config.yaml
router_score: "sigmoid"
normalize_top_k: true
shared_expert_gate: true
vocab_size: 8192
norm: "rmsnorm"
extras: ["capped logits"]
init_std_up: 0.0361
init_std_down: 0.0
lr_mult_o: 0.658
schedule: "wsd"
final_lr_fraction: 0.0
seq_len: 512
Below are experts of layer 5 (counted from 0) of a mixture-of-experts language model. Rows are named gate (a neuron's input weights, with its number), up (a neuron's input weights, with its number) and show model dimensions 0-191. Each number is 500 + 40 x the weight over its row's rms, rounded and kept within 0 to 999. Numbers have three digits each.
Before each expert's rows: a language model's description of what the expert responds to. This comes from a sample of Wikipedia text that the model never trained on.

# expert 29
What it handles: Frequent short verbs and nouns after a subject or article in narrative prose, e.g. ends up, time, used, said, back.
gate2:533495521494514447547496489508410443511434478496470497503489473477443445541491550436520495502420528488474488490516469497540483496491467552513558542545539546564520584466530496550508517536463485493443566505546606457573495516551474492494469549470482481506486490464585491567545491515510490500487545507495564517579485510530515449480537468547551566533492548502547485505481565443438428505504531417462455458555443443486421540529482551485504502454484367487528478533550491503602488489572538529551499548476522474452502426467475572498521520538489486553474470540521520495443458498545486517
up2:507533546465491454496564530515500533510499562523531481444508527488535501555414516520565459520479475522536448481501438467554525462524569525551535538515541492502500593473490468478550467578515531498480470459533613467445451491484489505518541453565501494550532455476524486487547498472394526503533458463559495564546498512573476454494506456440479589473511489486456473471489582521456414566534533479454433426397459481513467547482549512446533462442492517472561495466487503535510484497464569486532491477481506491465519468515603491517420467508459474514456476568499447541520506473496452540
gate3:542451518448446529479481514511452498568476495484486507488516436523471514391493517485518519491509490525535521441443590562526456510517523485462466462526485526497434541513474465512454421420521573434523485515500548529436545470446572577480485490581505547488569554487406447513494507513468466535515511485538572478491519528500385444535484504503542478415515493590459547459514544559477468536484524498444442466502550435470491449530550536498526484552518495572531538546537500484432504503510436480438518479482464541509446526538441528586477520510510509522478501496557493459498512537473446546
up3:532465474473475540498472464554424497572447529455420575510512457503548512446439551512512539521490432491540575468438508550471482520572500473503506493545472509510469523510509482562442472467517518438513528535517532604547510503493578559492526531468502510490547538501495412516497533493484470520562471499530558499508507512537452522502410520515479481470489484544440525404518546561441421548464447493481487484519554490460466407519589474438487466524454461529493533543519521469439509472551444519497488513470508488508491547545473508552448508552471553536519430513521423515499488449523387552
gate4:480408465510491534534433572503508443494479449462445517508489473455507426484573476492459473473578519497521581465485538450487567509496438453481495491458493417511498515525419467536473443462503442476450463530482475505541572556555548565521474461559486490534505466518498479527545506487542499523498465522498548500502469529534552457515490565494508480484396580515513480475480475517546582544563466501427461575504456461465513469464648511589487502487478526555486495550477523528457507533493529494522467498527483479463586502498603522491490406546508498477468499480530473508506493516437505520
up4:462497545538444540569428525536477455438447495446478554483414458466545476503507534551443555481546490500532625401467488444486511458492415504450509474480524491534479505510488504552490447421453469489466558517558506489592584463567475503537484483531504484516487457462519480503522465478470487545550506568466513455482527503454528485503436507541504461531491542576441433464498461492591512530499459492495523539565548499484563472522485508538423478540447511529516453598583552483506475532454486475503522454519502533518514492501551542566510473498486480474568557430552481496517493493495518484
gate5:560510528421461449492474493458495556528564456524440517487481398539522489473478463531504493556439493536516488494442521471486479483479420547486431530493534544486461524507495516563503535519502447499544505474499537485575471482482458448490493511434516587526432549490442496535458504526530428516462515554481539500536512549516474443538479436473549510460531581524574467542554556471513510547484473475463488446523475502479456482522476521492525465483560534548484600632464463456499488555483438514510436533506517382498554473458507542551484495571526433586524485490455493487499499524494489441
up5:525454430530470483517480533541523456443433575473530500532522527440436538521505490457504438485447511488505510476503522503477551553459581461500507466486482480521494416440524473468497481488567519515472525576444428531443536523532553550513537501495563470481494495573548474576498466444450557505538514451469496481451534438434599500557553560591452470504435478436449514514428486525475524494502556473498527547508493472531524532468542485530451542501496493514507407395505531559487529575527491561477520476460471569524407490537492476461533502522464546413489525495505531504490525484534509498
gate6:490622519504454513512460506524490530497526495414447547477519449530447436492524522472480551476511496551451571494451453530518500510532494550513490546489518498491425487566516507529429444469487494474488534506539532464565514477531512444530575463416461466444526517505554534518521530534469425499487503517537470472515458532507582476465543498433523470523515482554544554429424470535584471522525480582481535452448512508594489445499440506482593431513567495572529557513505465480486482446428491498468552537480541478423537440482494515497466460547528471553534503484458492445497521505544504559
up6:465534539599502513486470523506511438532442443419482513472503532555515451557547424389474536464457486545453513565471567505465514432527492565506496510463511513496393514535475542522483408435492472466488550503565534512507487490522477490531509465534490432504553509535581500548460446476493475518462491508548475518467499577462528471552525448486540438529534450503507552508489526528552462517528524561520546574473527498530503446482435449400517539524528451514519527532473458471543468458481461547438505437548585462502460477443501502502447511496512426527516544559470534467475495535492448503

# expert 37
What it handles: Modal verbs can, would and may, the words New and new, and mid-word pieces like og in cosmogony and frogs, plus percent signs.
gate0:521433467511509506540562515518530475441513497435482513504467434417493578480497523523485542541523516485441511447525497548530521507492505521500545495499509552494531519436582511492515509489506486443455461479448562480516560581517483580445500500473595498463494545472561531589506462478493501462408434465439535486443450502574562511493489511465501469530429492542482473525480409495479535552500466446547539550528486474502537513543435479495567514504460456521419420511466428487506563470525457497476538581569533529574537544507487562504474460528476522485566542528464560514544532497562516531
up0:497472510501478510434503427486497507456495455539523464503454518515494472526501461440554491518497567505506525512483579423468450473474485474532458539493484408536517478569450489470490547440479491565490527462586466415493479450466489466500444529511472499581528514512459467520501570443468534513535502477590505479568549494497501509479507489452378482452524467485467475450525564513559495460449522579511545523479586526502422474535543565470415511491500530430580515468484534547509466518442507529579455428447440525449452512519508467522457517461504463518507455466493419517464475503437505504
gate1:567487509522491571462541472545472464524543464488533446559499481463465545482483462494500495500487490502554455416520494527536498534556437567545398610514500499469437481430536448496471503439456437587442486509491502555498499453456502552601452502463490472538466427525551526512448534473514534503460532490504498507566448445428450494469481502562529521533483482508526544493513529442420491420488532450520443439512517495532478538530557500494560588531490509480512458430488494472498546493511519440459525540465508448467495574521528521458424534537543481543524535525489523551496464497511549573
up1:422543505551445418558387452475542499544473531538530508489493488559485473465527484491425540484492535459496544501486551507442459445439564409423515470510467538568469571528503508544476488490493501505548481504588520510490549530498515458428513432553460479413531578449463412551519462494458494574556473503486535484488544512520511487502534511504473457438509557530452469473539513516604470514485534477423474522527456454506541481515489498517461460479488544538500498493521510537505506540482513470535510457513542560523467476507532541540601502418456476443496449478531463431509499505483435478
gate2:456520511491473492529523509523468480517526516480433564508470441489555507481478523536466483496483474419431519477563483455503467618507560516547519436461523570498471391499500522499527535502423479512438484540457516439535517590546489485514565497518531530505495474519536508573463588540540484450466486536497563498525444528509550484542536442484501565443452536570469473522567536507447552475444478460437500501486490499490520532561509479529464491455523524467499456535529461423562565488500574519501545464489550492513466527565537462566499536530463564395463506499423469502544483526541495553
up2:482439498500503498490469502431521494453489477486520470471563547505448508505514463516529510464498481495506513515430549582512483409492505513501516556518495418458516517513558553509529518517559512507517448486546525518452565478499459492485469536434507508487521475453444493463482441363472520548478492467474445460541637489484459511482483499481522462582543414467555556515489473482594389465559439491513498497522501543533479512451456501472549512574511484502487568511442478550420446499498457480472497537503446521444545488505501578420522509440530432533556514486544540518480540517502447482
gate3:516423541522495486462513537510509536523503496436383477416521528474510556480438476509558445574538459486544463581449550541479493516507485517498514497415509442482504534439553558499484492511517446491481477461510461438494478474539446519522465529494445563476456511531451532468543535522484446416542515592548550488579420503512514516487506496494545465517460504487495445471505477502478528539541513468459413410427503499440440476510436467546519456461476484483505513469546505391440488524541504472433502505526453505532485542542588548478516479558520475500522495444529434465452471518551481486
up3:474449509500547483468475508493502564521459513394503500511566477450505534441464455497520443533477454466578507545449487520495533489515508526462488490465516484490564565460499573515468448531491416487494491463477515477533489503536425579501449544559470556481450508540512550475473508467475453439492511579552577471521450516555525554477479501534501472453439460471465465468467481579498509541494549496487480502454597479483468532549477475546482502473452513455469541524527471416457477492586475540435499501502473512502537546572514476473461533544486500470433545394456397476448496476573443456
gate4:493466461532479520494442400538504570500520473411460512540468468482473552404436556532460525533508574479498558451509456520524589516543434552494481515434494506483465549417527439504514515571494462490496505559566515505535468483477529450422441526491538485486510512485457528462514588496537494468483410434491463485449465542495579505472487483440518502490461513517431446451463437443462493501462489428602510549549471491570518501554535457536509526560504541499449536489541460464485545454497463476450572546492546447473499508477528536492486512497535487439559526488484479548481496481533513498
up4:435507504531518526586505483514458561463490547483480531513531510513472499470394578611483487489481497470478450492481528497463508527490525499527566500443543447472429563511488483518475484551498509471480532503478438562533593516470545503498569475501555488533597540523514566531517485501538525503535425523480549508486534482459514517477506430445505515444456539562570512479549437552499532568476502517543476517499540506507457447473428539479554477445538551453495534500538515570528480533467450503506499558496511424551419496496508559472527429594527571462497524487578458485500461574541475480

# expert 31
What it handles: Sports and election terms such as game, team, match, Cup, season, coach and playoff, mostly in reports of seasons and results.
gate2:496631489545485575526479549468525532461530468513449556533507560520488492520501481507483518507408485557510540503398498482488493499468613528407400527544561505510474469534539509535517427513486455453488489487538553451514517546472493509526405517477458532485473500480547435501512504521400584503548503487438509488536500476421491483495468458462452507493466488463473514539473521529548494494568587510535437483546520535491508526491468496561530481409455500509486421514495543486559491503531505476559517456469453521455532553501582491535491510502521511468517459475465496438462408467504530539
up2:531471544443468474450535537510575575500516573530499483528469466456535544541473449466483491451522426495474457542539455577451485576503458450507607483501491518487586517432470453462495518466504489593556521547476520625460498500531448470533549467513532494487559514496454502495484543484520391524527487426521510494493496552518447461521580518494542497522566536559516483541480566487461579551526490479537468418442460512474538472512518511487488492523490520495515567444477572506517494503511561546489485522496502470528510428522473498450528516493493509492526592523523511590532514572517477540
gate3:504425443470561515481508459501489549464445503472510510487498507541516548394547501549511505479532459502559494451475508498518483515493449514586583467571460618503543464579525482505512474538441519521511532516446477511489500472491581557459484436436495518487479477440552489536502534495475521501441432504488577489540456590460493516449504409531522572422462506531515515449463534447450509482471525510495472459506453579507487492525429499459522497549548514539492466501559551458433420492516464479474491533459499512530546513447542515542487461494524547497502443627492441489517546489484477529
up3:511533499450465458501536545505568478513500546528440457478525534524484478595504468465463473496441546485475458574540533479493545461509585485477405567481538482490487478417489541499501536503529511523459510528509515530474445526524434455504472603561499497465540468525461517444466495526507456558556549497488434520518538445547487464603446569517477459567486464472524531515527450553520447472539510441533576538444588435542466507467513497526476481450464532494489531516461411559564575477484498508545530476560545491520435484533530486420485495519524462481513518445473526489530492507510558425
gate4:459501456449493547493512557546544453474465429548512528489531517533481458533464428483497482574479501535521476506471455513470572510521427535446499528422493541504474460463486533522513500543465543444488582461496537408554457531493539560440424567441546559529487549473523490507564544480422489522498462543441452448511494454487541505518520484469502486558436536559471551476432483530486566446445412425548550493566485542547542531496475576519506476567497501561497469462496463457448478557510485490469518455521535515469449452457541486558512518517433490460574523519510482526535477447488469492
up4:445504363509463540495504538474537420498509458511533541516467456510465512554497468406494451549519513501514509543443483505483550473522466523468472517428510533547500534460540498614468442526457521461519530486487544436549494534516576563506433525427509576498430494465544567477534501467466514510471538501478512431557481480471535554514503540469492463550415520552492557465431490506533549460421427417514530431546549512534539476492489576552474489539523486520488507458497484472444496554520516491461460510529534483478472453464529511589479535562450460466508506539481522498509452490475468556
gate5:448442491553550487463458532567510467521484537427476583520463510493414464454573483509458534571501552527515444513552492563470460471506454459470527526502515557459480545485481489547456510475491524485505454476527516482504477513507487521473488461480451513461436501475493528528542483508486489457473501599479540422467468515466424524552437444549594495469511539531463398467482490453523543497572540497445492496576513547528458546499488424581507461485521492563535524546469595447510555528513529557450530484534542458582441517518573476516504498489516493504544461528419458521476477576541513487
up5:527424500462472511446456500547467437523495439440471545502464517544478474469595510528530523569529578530528497471532465507434449472463425497466517457537480554464480456574441449506510490511463506459471417435459492506521467489494507523477491519419544466474434495457477504521525506507483505404463436538419502427514497529484503462521519445561581468501526515530524487459497516450439533428546502463453497530538459546570484485495500476546558481506516481579450576538448501461434514518505509507475479493544513523478418530498562460554523507450544532479576401515460463504516499512523568465
gate6:479523516571576392425502447496441548477455435465478547510578427542519467460500502534535484505480436514459561454479457488505476512590521452537443510442498527477490541579534581548473478435522500448471459493451508439495499466520492538568537567482519495446555466440493514502471490428507548506449498455490481493446480517439519484442492464542487513507509508563510514481532494419533527474431545499468502445525560519508551475500502408529453443417457484458472500517504528434484499567526513433515427456525469496442487475501579543545524467502489542510493490523526453531530538472533538547
up6:536562497458509543516433530549519493529527486523525500498473547467555367531493499531546533488483510528552425556570447493563447498539559597434536557493515486518512525455459482502453542502510474505462540473528557486486501553469497448423504462490468478529487557490506521509598470504535500507541465470514539493557548502556509513511511472557556525560483520528493491446490508545480462501502503545508445530497541478451490482537485599455487495504481522496523528529423423491522490486538465521481568528528610422480471541473423543491410472527467425528487540541450459473553412533487437496